Experts of a small language model.
Size: 8 layers, width 768, 191M parameters.
Experts: 16 experts in each of 8 layers, 672 ReLU neurons an expert, a sigmoid router.
Training: a variant of SOAP for the experts, 960M tokens, 15882 steps.
Below are experts of layer 4 (counted from 0) of a mixture-of-experts language model. Rows are named router (the router's row for the expert) and show model dimensions 576-623. Each number is 500 + 25 x the weight over its row's rms, rounded and kept within 0 to 999. Numbers have three digits each.
After each expert's rows: "comes before" lists some tokens at least twice as common just after its tokens as in all text. This comes from a sample of Wikipedia text that the model never trained on. Tokens count by the router's weight.

# expert 9
router:501519488483482464498490458528513533488521500514503493515490506518521514520511527526495513491479516486502500454514540473475474486487527501572485
comes before: " |", ".", ")", "th", ";", "–19"

# expert 12
router:514485495472512493564534518514510494507472522524496498495539472515536482495515507501479531451464535509488523490496523475509463531501492479530511
comes before: "\n", "|", "-", "==", ":", "==="

# expert 4
router:491500506507498520525504527542523510511508451514478518486504520466492484485501565507498484497482530487510442443494515517550521475546514499495522
comes before: "\n", " The", " In", " He", " he", " It"

# expert 15
router:501489523480471545526511519537525504507522494520504498485491495521541489509500558560508498516497485465520441524508516494468487484533527487499498
comes before: " |", "\n", " ", " 0", ";", " 1"

# expert 6
router:493508501502467487502486479519489481462500504499534503497518488503536511520477520495541510469498476501511490459440556484512476491502525500500492
comes before: " the", " a", " his", "born", " June", " October"

# expert 7
router:483482465512508520533488507540491523511505520542513516492501483517545492495539491524553458483460502460476469470491492512514479493506523515485528
comes before: ",", ".", " (", ")", ";", "'"

# expert 14
router:481506421490505501518504504513504494493447542507487517496499485514528495496463526482470510492521463518490452485476464461469472506495510512512487
comes before: ",", " (", "'", "a", " was", "e"

# expert 11
router:508512503455478591504493503542488526526483495483521485481494508497537519520495512458539513497509486509501453478522493442480525497503489510517522
comes before: " the", " a", "s", " his", " an", " \""

# expert 10
router:500477450458517531502502514527499498505545513495485474516497493498471487495487510496539493494496492514496480490476522489545488475505535511511484
comes before: " of", " to", " in", " and", " by", " for"